From a checkpoint of a small mixture-of-experts model trained on Wikipedia: a sigmoid router.
Below are experts of layer 4 (counted from 0) of a mixture-of-experts language model. Rows are named router (the router's row for the expert), gate (a neuron's input weights, with its number), up (a neuron's input weights, with its number), down (a neuron's output weights, with its number) and show model dimensions 0-63. Each number is 128 + 32 x the weight over its row's rms, rounded and kept within 0 to 255. Numbers have three digits each.
Before each expert's rows: "comes before" lists some tokens at least twice as common just after its tokens as in all text; "comes after" lists some tokens at least twice as common just before its tokens as in all text. This comes from a sample of Wikipedia text that the model never trained on. Tokens count by the router's weight.

# expert 4
comes before: "0", "9", " |", "8", "5", "7"
comes after: " ", "1", "2", "0", "9", "8"
router:078142127132131114139096134137126123098191130122126178117082098181107161159116081123117138205114137140122126097069173143154144104131109116079127151147165118201110123115129161133106143145143099
gate0:101151157106131147073108113114104151054148077141111138171180087082174197092089089135139169118128156100083130062164146156164172119143116093107097118121146169105090169115115066115215096186162147
up0:161155146066162140119095092109086115151124164110090136153166089117144213103187143102146084147145132148113092115152112151130109138140090093178161137151109138135134087142120116140144186131116118
down0:101137111204111114097152179097121107189170164111139184126085168158123150206151061130070123094089148120147139106162062123134121110086122050146116126159181154128118187133094148172160069153096152
gate1:153156152144106162112129117075149122139068125114185105123150121103114082127120118110191089119137186163140177171156088124119181137127106128136142139152127175128094144168133154128099078154114098
up1:162168126125127156098128140096129154151115130159197180161140072141141166105095118102167108180086163146134126122109161145165137160131130061123121146147116139144180141103158080105189088121118118
down1:130111110150131150184111142152160107125124152117153100099124170097076129113103140162160108125126115135144060118141167086105080188115107188129122110128092158101150067072126121103151123122147129
gate2:138118152084128108147128121137130159124153153153144118176176148137133086094123143088125121050098108097108199194109174166151138140116131160144096130084156138103156113143161196142107111102107084
up2:093104098175115133190170068105128078131135110081175163105150139116142136126129132135095192144140127221103115160134112165131148073119119120209151120163092121151198144131131035140122127143124117
down2:139162169081137132094074135112114143052153119121133111134158184104114150115133181072122120087149087109163165110128130052099096136146186141169105107092123093147102058142161149119140123115132080
gate3:115122115096129107048167161134166134170108119099109112155087088129149097158086121179191089167110116063139113105130127146113068157148217131060106148132156198160107128101122112137131126060157164
up3:160097145121091158128142087129091168099147158121102167212221218171139166180102195077126117123094172060171114133129148115119174109147155091128056105161110123189106122146074078126119121162109161
down3:151132089102118042126133094131116118149116074140168116077129115113096100111144104110124145156107147205122146110106083152129146151123050133154106175112146131117147129149157139093079063169076128
gate4:113106088096127163111178128136158073116162158146148144153100194099111065106124132113159112070106121146159113084163149096146126098067115097204111121067125109129143069120156129132074177172170146
up4:147081131147077111183136097124123112132166104095111190107094138134144131115145136134112121153170125145110157123149175112083096054107136149082152099090159141127117176157109040109093096082093121
down4:105171129164098166161087134154153145113117078190161102124145143122171074127167116124156144149106162114143102111092152124158132142155167101097143111137134148157149092108095145142077121090161113
gate5:176153113074145123158114136134110144080132093115137119083146169096165154191159145188084114100122147134160139103126160179129170071184096101138155108075089076104150183100129133159136122137093085
up5:129095101168140097112105100170141085129109125089129173130142217114151105181151147154105123138125145092188158075144165078149172109165132139077165091112114187048113145155111112112061112101101148
down5:147147089121135095197120128141089102175075140134098149167086090107076118108107151099143175101141089181130122125119111106098091106142117093162115184148129117147114082136129122127114146085122135
gate6:144129146123100124055062106106147062180142103094144141177164146157087106129145093105155078119135131108060084134062118116127133125130169080153130133087112109116110156133192151111106129095145109
up6:086094153070149146092153144135120106121146116153137100144105130182135159125112062141096151218114108094072179127101115072142185129139080166125107152159086101106085097115115174143136186114178133
down6:081155201163117175120173143104120132137168126115203140101122076117128121094142095075150128084156176147132094092114087094167092158131116134099097138120150157143104098148109158074091116161086088
gate7:103101133112147132124103140130086156125053149163131149115134095142157162155157110086123114102191133161120172092061143145161073130086128096108140116104125090170115074179176118112157138154144191
up7:076098118059145155067183162136159186092133175137160120153132181145108138069127115134083166089136199078158158089189155114127133076143128123119046077152122137173114107169157121110115123176172082
down7:185180116164148149101150102151156137076192142110180136117101146121066119184138144167081158112185175127190183153135120070105085135106197110106068098113101162115129072122122123146177078137182111
gate8:135125104124063103167100122191081120055097090147118155138114130163086127150097091095148145117129119123161174121145132098118128094133126188162075135149104148198115100124118121127137109131115085
up8:107133154108135066126116137192089129114126078172127167131116144139085117093077115119112109118135141117091107180138100114081115158127143047145125054131150108157111177127153111123128118151166155
down8:139159112150140138154155128146143150108115199074113093104174129100180121114158125181081169160154163092104114148148145191135132088125162093067157150121128146167170118151115120162151111144147158
gate9:153083189130098113166146088129108091158168098107092165124162094091116119104114113135107117047154117114187163160143172109144118080181155072155146204084153069124090171108143072084021107086143117
up9:157151132107127149152140144105174116093151152194134135119087132121154099129090143146178131126120135145068084158146134172145110137128172160135158120116140083086123060123159143162137095133144118
down9:143142111104185139112136088183157159131135126103131121138092090146122112100119161139099145141110104074097162110104068135128173189117128155170093157143126166112150107131121132180180142146124130
gate10:099113108132115141145121197105136126101119124095121104093139103127146134110091173115120124170147121122130108142111128149103152087162119170120173150154146137198132142183183122030131185082099094
up10:143117095082144148114142168080134113141179126135127124206139133088049114140142164087152143088093128102156129140108132140099119131143132127146134147137135163124106090165148143127122085026147064
down10:154099132146099138165151137152141107164079102112146190074110168144185090149089057181145092134116123113119140150147181108160113141139088149111138122099172093095170156057117050123127143150152116
gate11:161152101130108175056108122107100118109153157139162129133147137131105047088105174111130168113156165062143093108078117156159123170188153165107134166132068106186112135116173111134053136122049106
up11:147108151093146130153138145113089110088117075129072136176095103129124101070158136108089134110155154093171156107096176144101135114136100182135105138102075134138118163133096169169082127133151152
down11:181131147149111129158108139077177134129135107126168211112138134142113133104118108082058081098102121109140143136073135159115147135143137151137181122139114104120092102164098115141172169176143110
gate12:067165066121161159106146089107103157136163170169155131147131165138173157127103136091156047160133156084161183109157124100134119104133101050145183172158075117117104157146153114123107151109133176
up12:110140149138115098168159132169105141172173194088165119099113024108132101133097087101125171101174162119112146144158117113095092106123150180143142158142150168177125163153133128131077107121158130
down12:131091114180073199145120134169138069085190096101147128124092145126124158147129112077185128160142175111136087091101170115093086166135145162124167108126107127124117104128184093120114104163125191
gate13:114158155135153080134154080181128126084116076193157137097170074154072159133098100104087133099121117087091128140118139098148179157128100108129126106158125072130251140096204145196140100121179177
up13:132117115128132138122091156100113122040102151042080124182170152164167119158140105114113153079117160103144116183089158128121136094164101152146123124186186116181057089113124178104162155130119101
down13:130116112167126081137156180138082135143133139224149075108109125152116146137094130125129061143167128118113149089106097161135077203159178071142157200108146122102138100147141153115201132116087065
gate14:147101080162181108121116142084136143100182132172048171168130182095139141147121142107126095145073133106129118080113089169088105092160144102140182127121099111074105121107168101196132132123113117
up14:124091159096068163099109129177142077126093128087131152134099102123087075137118148117129108136127126129158140124147078143091130163120119177156079131093157043155079165143078107118092145134080145
down14:088158134129069114222164106121093084119190111068092117103089130133082109131129153174139144079160151110113146177129108187124117189096082127135149123135082090133138106095133150167059148092112158
gate15:099142123129143162171145102106054187048086082108120133096097132112120123091116092109174155146100172154090132071190142104183146056088084149183150127153090157143105120106126091126102151156146113
up15:143151151139076113149160101114106119123090084156085179154209041125154136102095151135136125145122144117145103117101080147123119209084121103068111107114159125107077123120105108057147148108148151
down15:112153134139064151135068130084089089112122097070130156107128090145105172105150112093120160104116170163184097065129103130197118100101141169106160122119141141188126110165146122110175126151142174

# expert 15
comes before: " |", "2", ";", "–", " League", " season"
comes after: " |", ";", "|", "–", " /", " League"
router:129072119127098151073157188121107123195178083151153116127184117072136100162118119156115112131106052127126124129112096091163096099083135083092134177092041125122134173109161121178099215174168096
gate0:128121119116115158120143167140149125145113127079157102143120130153178120180147154157136114120134130151108137108112145170143128115168065131207158121099124135099187136163126131127167149078193113
up0:106172112116160122122086154117112161180116064052161131072141134147160152147116121142072102159170128054189115140146093186152128148128109129143131162123054111175198057149088118149090162098144095
down0:128110153144221173130159114141130181103118077146110149138116121102150144114100121093145163121099154143100112155130160094120101115159109076137113124125190111099099130094109121164078119126120119
gate1:140055104137093172132220133086174068114143077156147072136120104049102118144103167165142137077118111132105152167131124129166100084049170155115159144080121133116137132124127049168096179175153134
up1:114224119118146085138103171101139187065097144146151125066086149142173127072159131102113158174165159109213129135116125143116158158185101144193164066120191138142096091140122119118111082120133138
down1:132046108140114181091148106127136055166159105149128096129168138101102108128088150167145081067133078125088123153123128099138095138092156138083122191122080103119165160085124120123118156170139109
gate2:149092188105122177150145154154126117144144110111187133171156123109072121097100134128126130111115102124073146123103121162162140091101153084122150138153158064123167143091158139161153046135149128
up2:139131117075129096071141121158106146149151094123144113134173118116147162109102131105062091155104104168168144128080090119133163078133117175102179177105088115171145121128173114138143132072207141
down2:123138143152119102157165156146161108161090099086061140152142181164171081077130123152118127076164148146079098123140081145089111137143160097158117096115127150193132145177144127068137127113115119
gate3:043177122162113168146115149153111131114100155103099097137100180127181198167153123116100139122238198109144168130130124170150138095116125111117153121111156134141105128200105142115140163175102107
up3:057113138120073153081119083057125132147104139141103146191179114176107138141172135095154122096136117126119118056049196115119156102085113138181081137158072135159086099142087128161120093141104098
down3:126116147095075137124151122140119115109124131152121135076121160153078109126154078089099123131240125112097139134074125144168085132162149129086154091117135149115130116147163174153122145178123123
gate4:103168110102102144096082109140177100140143116145122160140074133165108174085085102089112126153124126106112129115116114156154135121127063086137076122094116132078114233176112097117139111087147131
up4:112158152139106119118111132083121163121120124138137118140104135154174118092129125061140103157090081126103124112141103128143103121143140119162134135116169111168161153078095095107127174146100099
down4:107137158113146148129110145125127120090167076129127068133134115187168140155119130167141086137158116129098160169126130111128144127173103104122200151100106163174107095169118140136133123158112143
gate5:133148190111107181120141107121224179152153157096101148146131137084116109141116090141139113142116083104126113138097136127162112170121201156087174075141060134132130120186102115111131141139107137
up5:123084148094139096093143124168120083079128096113112098145174118160106148171098106140108166150119070180089101125181132101136141130168109162156140140105116111085117157063108099135128189140151120
down5:124103158149109158128127162075167112142143113169126096109141085031182133109177156105116105091077111075133139130115139127152114141059108115096135087132105119156114119223155103100143142151114099
gate6:178073152134201118108153139165147153122142108145143163128092127173097143125124144168142082136127225093115193148136144156127127153152105120126134116060124078071181158084132144124154113139169096
up6:171154098161088120107119103090191112149168150141099067120121136102129118109171080090079123124090181079097178159134162151111193185165147120138203170157126165116153154105096149112157123157125100
down6:221139076134140105154126150149073135154152160179106125176109093148091138130109061113196138105169140138175162122117204097130133078105117131148174094139120121123155130101153109115065162130119173
gate7:100075147193148140166169120126124136131135194138122156154113117088090113118094071145160062130126139155199232091150152128126165162162128095151092158143179103136155134151165143155143175113160134
up7:105113054179153154095118177141118155184097051151101164163147100130101144113064110167100116183158168179108141131161118136183150150137143157069125105093126122108104099104076130096101116138071168
down7:122153118149094112156133120121110143134178188205146126093081122107155095145122161101168146056108110114152130110095080152106077160174175090112063091142157157181117118131162125074132110111154144
gate8:085100167166119067122160136153141129135161125158138143130125144106095150138118130065117158138092058099104108068048091105193120124148077165162141155115081160134157144120176105076089112129185139
up8:139117106119184135182137060147103148140170119129135130118136119153088104122133104137162169110122134091110148099106177112155107145104152096156210158139109204147148104203120145153086130122129115
down8:145158168196100117138096154135062068124155081141106097141057086144194162156123134136164105145086078146180046138124108108147123106153106109134080108087164165094087152072126132068126145196106174
gate9:148145215136137147113150134075121167114141164109130128178138145141228134150080130123135124117120073118122175082114175162087101107163130087133127101109140101140125162146137185167123157118160078
up9:105163213079107144107156157122126151156151155148105118196100175149138091112164103123104148175119108125138138174087133099148141181126189101135136143083096162130106136080150160132121139156150111
down9:125089128126184081155114138140119160118125120133086146090173107109088095150120120077179100110132122136068137118113052113106167065081177149097126116149114180125109126122063115110138158135146105
gate10:156136204138169186133142074148095144200147130164172099135109129068172113067162155125136094111116137127158157141164168130173064075115132159146121140115115126105180160184132076114151077146223120
up10:168117100147112106065165129142119172166174120171181080127121105072134103107118126121160128112141155142160166155113083064130142137107129094155111158118073143139158131116125085149112095138110132
down10:080113137125205151182150130103151072078178134175123160168098156139114102121104054153159149194141124109103144109183146148107098100119162066137138124110180103124106131117153149138196196095105114
gate11:161080144067142113091139166100139159158189121131175138100143142068109134158143107147140152135080144117157142107210129105092127095123220111105111182123137102164116175120178089165151126191075127
up11:133135152151104101130138093170175108193104095071137122125156143144111164130142155163190112089110112199176111112160158103139175170100127062175131126033139156128163147113158078163143071082155117
down11:099122135108124121121166119193153070144113132085091149154083129150121114081086113111123174159166098146105059157132123111176074119093145168119109120201086109085102088085091137096123150140130127
gate12:130138156153135109137110189106113174136100131162094140119145119066170057173009155095164134130092124121168117110144165099140139150181173099108081169152104150154142180158108130117144183134147117
up12:116141155175166097196216161121123147150124146168113108147104139144149153152120150075122151115100165163109165119110154101132099095151136206128121151143126120146163144176143100145089175113128129
down12:143071142086114147116100171115138130144110134128127089123134148168074154104081092097171121091189151116080133137176154173077187137061129101149128198114088176174166076166161140173105086135143103
gate13:123151115072112129167085147045095164042099137121117139105144114150151141111133137087138121118115095173199153130124200163135147126106122128152166102112073093140137121114165151162115151099150126
up13:118073113160159125117095127090104146108085120133123116095132088131103151180132070181128110117153101168150115061155127144098179150127074086163117183144099155136103083126123168143073133144130115
down13:149152145087060155144098111127138140174103099115140150125060103189122171132181114111119129049116146133184104143140159181124188129076168160054160100166155172098136164103150149136117105134101111
gate14:183083118143128166132153132154180125128122135144103132119135171076112135154178105200143134153181097080140130149085124151146136141165102138161075114184155131076098115163127134154103157141126144
up14:131083144115161147123119157135175151090096142118058122116111133149116131098161178174138181089082113148139214115134131081150165185068149078156139138110171088167186087127160109090125115101198112
down14:106137156159107123148069091074067144123173114153127124137117110105078085089097114051109008110084109108101091133153148123154121099128122170121149123122122164161108084107128210144117092128077142
gate15:088147139099091170147229135176138083105172185123153092092103174133128159106155122144079096221132128142130089099133096136184089094129178142147122153135093107130103133130165142134147199087148084
up15:179089124144160181168148109194109163101131080101211140140150125156109080175120152154078050120143123121103103123123146107203095090145147102173172136155112141118121132132148132136125098111143136
down15:143090122152164112118147083131170080127088197168162154089159155144158186087137113128125132088126118100150093170136109130052089152129085159135138109140174177082169145116095156150178107110100142

# expert 6
comes before: "-", "\n", ":", "|", "N", "="
comes after: "-", ":", ")", "|", "8", "6"
router:114099091119125102149116104083163142188132128099117135097081102178083160133097122139161117129205068142112134083073116131151122090087143160094126151118168131144144130131185112119093080135124128
gate0:134146152140154123133101141172140062184109132110144173138124131180147048131104164192106152132132099114181195095114141129124103122131116164124096103152099080100069124123169139172106169128124074
up0:112134145128118148117147109135060146094085176134216134127134118121117127135141089175154117141131149129186094083157097136144132148100162027127162152141114123090226118110141129124157087090158136
down0:161157143135125128164128131142122127146147151156082116138115105177072100109105108138136145136103079141115190052143179106088104104119114100097117100140091083104118142216112120076097144124128132
gate1:132095139159159135125102162075145134178132107062122137123104086169113113111053132108178122076137108104131147104147155181093101164122117128141120132146126148132187087126119068109097106188156059
up1:137109139090115062190100182088135101158115137095147115081098104150134154138095130081164069168139104100132146090161157068144147193136135179125076135121094106118165154145101140112117117148139194
down1:085133132166186171136063116163063179052129104099084121125094169116111108096193143124117108131153083154067145140097083126157118046138093116129144118167171121110064124167127116134101179157148119
gate2:121147068158157072118142172138175088127104137142143111086099084169151102155166166131128143100159145183173207149124099183181178116118093165090145117103097152150136058181131096125146105124157095
up2:118087146160098095142066090141133153121196108135136137153068162133098114119136171116133118180145184162155166064122115140120194134153133128098092156140143080116120098198114132184156127110157094
down2:095112113139097130184117109126113137171161165132146092112096138138146199074160166150118148078066140139073165183153134144182096129219142134136114109069149149139146102153140121104117139116131097
gate3:118082088093102128118095084126093084128102133206129086161080143115107111068179087157150133090111112156107152203135110162151134069137146087141133150167102131146154155122123109128158036141100119
up3:110136134090136136181142124127083147136152084163089111155109174120066173103099115110152077139099142189081134140177161154099105129138145126154126120165147104150171150108136125067147112116111106
down3:089146120066130089142162134167139080166143146145189145118121122143167111106132096193169142153112110150151134123100123110104136073079146173152130133155094192141116085144136131105111134146126115
gate4:134170113145125156167122108124140096113131126120152112100116129141120158075132100162113147118150046127076099140172122074142082155135135154149130163184085127118171176187171154128123121160085087
up4:154161119151072099157112108090149066071157169131195156106096146169078111129137101162095182153184173110110168064112124108114112119132078098104116166131124177125090111161151120083148145164181137
down4:076144138109115147110100151121102132114111161165149081118127126138200126075087157123176065114107098154133138163160110133099097096131173166162113067196134128094126107103099139148158072140127129
gate5:096145093085121083117169122162138191210145148138139154149140117146119122105089083168141128205135180092107115096101092122133121112135153096122174126128129157119148164140098121107146118149098052
up5:127170164147105129178140102155098185114116060120114179109135157131180100181140159132104138167167172111167204105185064109141200170115148094140109157125127167181146149101111085140151140160096118
down5:076132143161052124084120148111180161119151143151110051145119130146126123075088146091173143146065126120143077130135122159101118120154175110128141123148123150165101099141127104070111134092174145
gate6:136125175085134141096193177084113206115139141130162178105097133175155145183095167112087132094151143149121163185088108079175125070166119139172151105164140141152103095188076140155141110141099121
up6:141128111157051221040095137133176123143135146195133060129156138138138144153133120095123145050138180152132104130161169140118113083088149165088108125163183098126158156120157103129099152122166176
down6:182146092162124128139152060116089169141103128085120159132100098177099143120139142170120101190116065187159139135146091130133106111127141148163097129086122146127080126122092111096071162116092174
gate7:159095138161157146121107153152139086140069124156139107121042197154118117139126056129111126105139135130156123149147137130155117079120126127145087081111190119097147116103164184190139123131163172
up7:094153140109160116120112132113160177130114081096129116111107117139072114169148176129127110146176113138191169110151135093116088075112094169093084122122167109107101201165185150124112145112149160
down7:121097138190100143189123149122078152101183186097122210136128123128134131146121101071100098159114129109121126164120098163116144153139187097089168127103121152138145137115087148100113164114153098
gate8:118213130124136042129116097130139113156144102123071180107078164150110158133075107126091135116081108133111115126154128132110136104157142120165148104136123118182077161151200069161097115130125154
up8:088160126127161135058100118123099085121158150129118096094139127189129190151143146125142117125086184121111181100081201124085132174148096052146144132166059183103118074174112074105038127083129148
down8:170110138098070198101134171117161155134081109149181130158143103143160117085119120112133135157175073130140073128115092088109136124130143149098133146114105128170155131116132190101158155124119127
gate9:130119135107151100115073079130105113177100088125129176078095129154135139082098113119141147172180152123150151136123123122106152146175175032122096137107130111104145114093188123154104084165151168
up9:119153087170121087151139085123083194094183129095125154115166165161074119153128147145148169181116104146061158091138139087137120120140101117133147106140083151139117089140097122122144115148094180
down9:133138121058124133139191086088190117122121161150090130098112123129164139062149147100102060065139182061130121119081135156159134159062079121128114110129167144096151115169085171057031166130083112
gate10:133134129191109078124113168069157128123108102140102158138087138165169147081104195108144066152199154183150117172101109181176115139152112095131135136092170123142133112073186103191164102056126098
up10:069086139127096098099115063134107128126155123133050174120123160094115139149157149197110117146149177122111145137186132141130141068140103163132103130166129185115100114149144163153148111176108119
down10:111192101185139154154147162114097115166140050125129113097151126163165139132137075142142131119080060119090120102141139157086147115129092210163154111114091110065120123155087158118137153161097158
gate11:114153139171109112120110176144062173110114110151178133080125176180196131129123111136143128107163108157109176106113122074151168121148207090129204190107119130029137103181147101066160138118184181
up11:189098135136090130132097182097114092138138094158141124101079107089122097148061164107126119111095106132137102137133179133109107152128179170162119131165144147156103159187107132116112109153094126
down11:114168120109097140158128172156135158139149127131108188101100137121115172097078165109073198209151102186141146125096139189078140113098099113112133135059122042081119156037143147160165104132104113
gate12:105108112152109086123113113137138121174119181110125109146167150141168178140169151170114138103169099093160123120122142130116095178052121162097096131141145118134117120124128159051156147101130112
up12:129098142094116122190177138159154144142119175134143086158154130120086169110182097104122165143092151132107186105088071128155144121140178125202121186148132141125113092085096177148142139107181124
down12:134103152124166151077166135136132063105181143158118172090135130122179079136145106106155051168110173086109065176155073070155099119129124121071114123143093123085082161138149113142141146136097085
gate13:189104065122118128154158095149140110131187104082109130051160120130121110123138059093145157089148122178140156057157109168128169117159150122105103174142079200108143149142086138151123153167153137
up13:109095083093168159119095146085143120166122128125138161099111155113160142159055129146147164037103084172155115123138105103165134160094164099108121144109104126211113116059091113175100177098085126
down13:100111082161126124136059104108121144098097175200127143091098105191139131134191206143111113153154164105100073135204077072163111096111143191148113103131128143107134153136189119109100177127129098
gate14:179145120190169133111181124175122100106142090175132136221128157113140130155118158131077131098155153136145148114136121153150102150108065138062132147169183167131176148163123149149216079137138122
up14:095058114139126097129091136130117108162105165138132096145132175171129157135118090153138092177135155112120136162093156132147172180129099165108095105133108089135174086113147170125136201155072118
down14:171159173096136103142130091130110191089143092116117165167133129155105121136188154110103126125054153144079066088195156099075153107155096148141106095136172173167137103170059109199095106171188127
gate15:047168143126158129113229191061179083126138114111161127111069046094116149100079121171156127136146117173160100170158167153127123108175182100129102133134111129110155117087200121090089087078130151
up15:134131147088163122139078146077144102140109131103126112114147126084159156161132166136142058144148122143100121170101153157126113120165152183123140113174111139137092164116106130068093089105120108
down15:125146122180096146125154074174158139093149124150152170132173129163121179091205127108166162095091074084134184122114095121075165146104156084144082133117123149131156126091152111234105108141147190

# expert 1
comes before: "\n", "|", "-", "==", "The", "==="
comes after: "\n", " |", ".", "==", ")", "|"
router:135102106130154132063131123121136080161123140101131193087140111182055164142088162153092103117160066125167180080113128105144101057086180163101154100117123148104120136092188155113134146103156146
gate0:162176110136135146118100169101131094120148138096145131171080153148129180080184136132126099107140105183163151118119100119127114154109181147089087099113122194134089128147082140123141117136166095
up0:174129069129168130078125082103180094051141178111100115133115142101155182049156152162122071153170080160107159153163123115162080130148077174164143143092172193091084095157063124107109139115111164
down0:155122100144142167123209145168149119165075123166108137099166129113098100097169083126133109134112099104136128092119095124149129181134083125151129130130114120150146116092067164143175095130081106
gate1:173187096119161169098068155108080099056208086149187167101125091115148148196138098150111133107150095160186170119106101083127128098109056078145155138181207171134057117144097151122170166108167141
up1:156113146077131164160150177156143166096096100183154120166129133143178105089156133118092123079154194135143143139139124081132113133097078083114152130133074106146141125195133120125095159151143158
down1:135099145096187115158113171141134076055158100105160097116185154180135162176138108101090143166070153079168123181211109170137128069154120137112167070082104141090097088118104204139133131136158136
gate2:137105075167137114141100155163091108093125153103228138114112109133130144079094083068158136106191130102129118122150121154166193075105131185107146153119126129173110080126103116150100136097117122
up2:129166067082115175079104057138183119096127154101146137121125131131129096126132168125133110170166156129127160142126120142157134129156160148168145110131068151133168142204133189140134144135156130
down2:142115096122106154095101079120137207167134119133086117143150173138140097101114165089132160079118120128148121082136098137121119112085133149136079143092131150088140129106111117149185124158124177
gate3:170084100144231099175136131176137128135159136156101115105194075129132136125100122166104104162125171137052146081146139112134129129101125121092166048052084125099104101101118089146177119126196173
up3:105101182135095115166076080192143100092133184157078118166122161127129122079114144151127067125170172127166132134098132170144160161036133142065163186101156110128088162096121153158115066087087108
down3:084111101129149152128142156193141104141136168100084081144053117068179083155101130067140136106186138090127139084103102088139121155110110096081135103091137078101094113125084137123174091173090113
gate4:114138121132134130098175170162065170158082064164106065171135165147133182104142177091096160101119149116119122196190091159106112134146152133092126157143161097117173093160135142096170175108151086
up4:078127100106132184120119125157147164112181151117117179102139131109115131124122145196113102133153140117110173114099185148132174147091121061107113214105158136041135096153071139139107109124061089
down4:084140164155086102147151147074139117095049131141173087119110114125188132164129105111173144111114131105080092130133121123123141111044166170159121104108161143166110141110137091137115158060095138
gate5:175135134136178074106152126169153183157136132157159091124101191147081111139113116135184161146134182160177112129169056115170131040131202108108099083105067183143079084138130145121123111131109150
up5:141136152125089116119113139061180141159136130070078116150178120167112143134163069149164171075176143114122079100140097215161145069139068116103105149128112127113130140101131124154175054127101113
down5:110130119147164138071136177147160143150119164135145177091093133080092075091126111111116181089082147133091167095083187125172084139130106118140099078078077117200150095181113169135109157152082121
gate6:073087167092117126153123137097105128105127142211124141135108098181131176134154087141104089152163080068164104091137164156102163139123129088116093168161069120111115145121140159110136091147169119
up6:041080170135110121086179117104163179125091112075133139123116109161087141100133096117161178123127166094153120119133136117117141092088174121067098137143153123126134084183119163128106088129132127
down6:155113141125108169172109113103142169146139134170077201126077105109132091185174075122078093196107071185160161133175122149129099091106074152100141146124127126163146134100095119113156143072184120
gate7:196104118139113197124100124117033146146141125148108098085118061158141170122118094165159187128163139090175120113114139063116066144131134175121138094106138110196090126102128117159116141162087124
up7:142157127088143174158106152127144110107115130108113117048193139174105181108140092139126173132137092101129100160150086107153117144106161145161188103074137097153146080117151120131106109137099172
down7:106146136137093113119099085074124145160155218179053141159091170084136158112086131091131146103143133127119114109117125170150199163140118140107087138140195127103103172113106101124164135147174130
gate8:138099082155195133129088174158148143088143114140111120098153143171071155166131142147134105170141161176115145084104105149159121091082137064100104095162120118071111226136092092097089126115049092
up8:110150147103145140148096098119151125175114144170114102127096160104160122106118151154086179154132126127142132125207118140184123084161159153130099096100185169186127143177093191117195062128050042
down8:042131062102132143122128123151104145126100160194142162115126107150088134138097159105130163128084164154136091176092168107173122105108143066115115104164149151106142124123107097108081179160121120
gate9:159139116092142140109161175154128148117123088156147099130175089109070139101097092122105109084108114135157082171152107119140145110121104112131106086141171145140162153080165103105188159111145129
up9:078096074151094073091139113120107130078176206108120085113186159109070135085113096155161183121137119110135092192157158126102105107099149127122129124137072149129132135137122084167146167130164109
down9:139116163154109124152145186156120118097112118148198135196191118096144098121138171132088111084124104137100100113155111126161187063148110121114115196131122162215106176105139125123181111108146112
gate10:133163045131158110141137112142177094108135127175092117162087139129125104145118099187121069173136065119156158093172173118092132116150184155104154104098140150119148116135113089146169064129137146
up10:138140095088093162111120071112144092096111131142073143106171099120140079113071111121089156168103127083110173138121090108090097132123108144163158128178138091146167118116121104163108083157115084
down10:122162117154155097159110116127151112065104012081134134168135156121111132093168113157116136114172113106103100141169118143182131117177126127105152126097113156164162128170158135160139081146098135
gate11:061129154089131129123123133100112145104085134083102087113190071145142188139138106174115158112147072128150130087119075116144083071116139171145117086119086084143127155113191157097074127127121133
up11:111129138058184142125123176138129134115152152081112129110197096146081116071098145137177069142101109122118196117136116118147079128135132136111138099131072091142133148134179131085088169142150129
down11:103088092160095097118109139157144120105104100118099066164116109121162094112117165134110111141114137150117113076119085083133048142148142146146125146169126132068115101136126101134119141145145112
gate12:155170119146166115140107132105119087161138122126144170112160124152104147102123183113153100147125103122135149080116104068126118089053138115079117100155118152147103118150154088105168099130137142
up12:085078149152148075090135184106171141177114119144159191097142142130154146142115130094131110140055107184163152092146207115171165132096148117128119091096135139154154145064126134130094118157147096
down12:119156099093088149148145134110104058098085105091061124158154144076093122115150085077096164149104159098086068103132133163123136106140138159121136128141095119113077180187165161122163186085106133
gate13:152133063132162148090104119123128144106090133134124179152127114078141206157173176086108083097111148100160169116120087143147138056095184188020077105124121133185080139113159167137171119145118174
up13:124151121076160142111193076126104096103148098087053131107179154132102141138119124126151125079212114117107129146172139143186151085109129130114056097096113114112201187138126132140135156135147102
down13:135224090166116060132082070065152162098091175149126117133118148114146095156172118140113138114121138140141147097171136093131048138207162108143153100106054067126106180144107096089169097113194118
gate14:138188085124155102131128160120135124128159105113170145083123111092164116092125064121186195092076098119137129151109157054103134115122103124144185091045097099104130118068084171114080199118138115
up14:123067166048115086132151093078181067100096091166129135142082153092151060130167157121112123090134163059125090146101107149105134099129125134087131121171137069163120113146125136151129143094111033
down14:046127148117139142150133113107087144139147135040133108147138173102195145159138140113090118116107112146147150140118131110153137168148164136108128139094128231181128168127168052088103087103064101
gate15:138107076156131112121146186137157130124085119122146114167167176093166124136086100109167150075155153147164161104159151114128119088149142156061156159169071144116127136145154187164127194115132163
up15:094157094098098114087098150156137062111184155164116155167106168146112192095180135088086082170132091133107144181160154125094107175126159109084151178147097122132116113135142095112167136118148113
down15:138165138210201077094167129095104067087101144121137131152143167190071173142153137104116096114183107144168079133134126153180132099137183157171095097091168142103144127132130167179183156102099123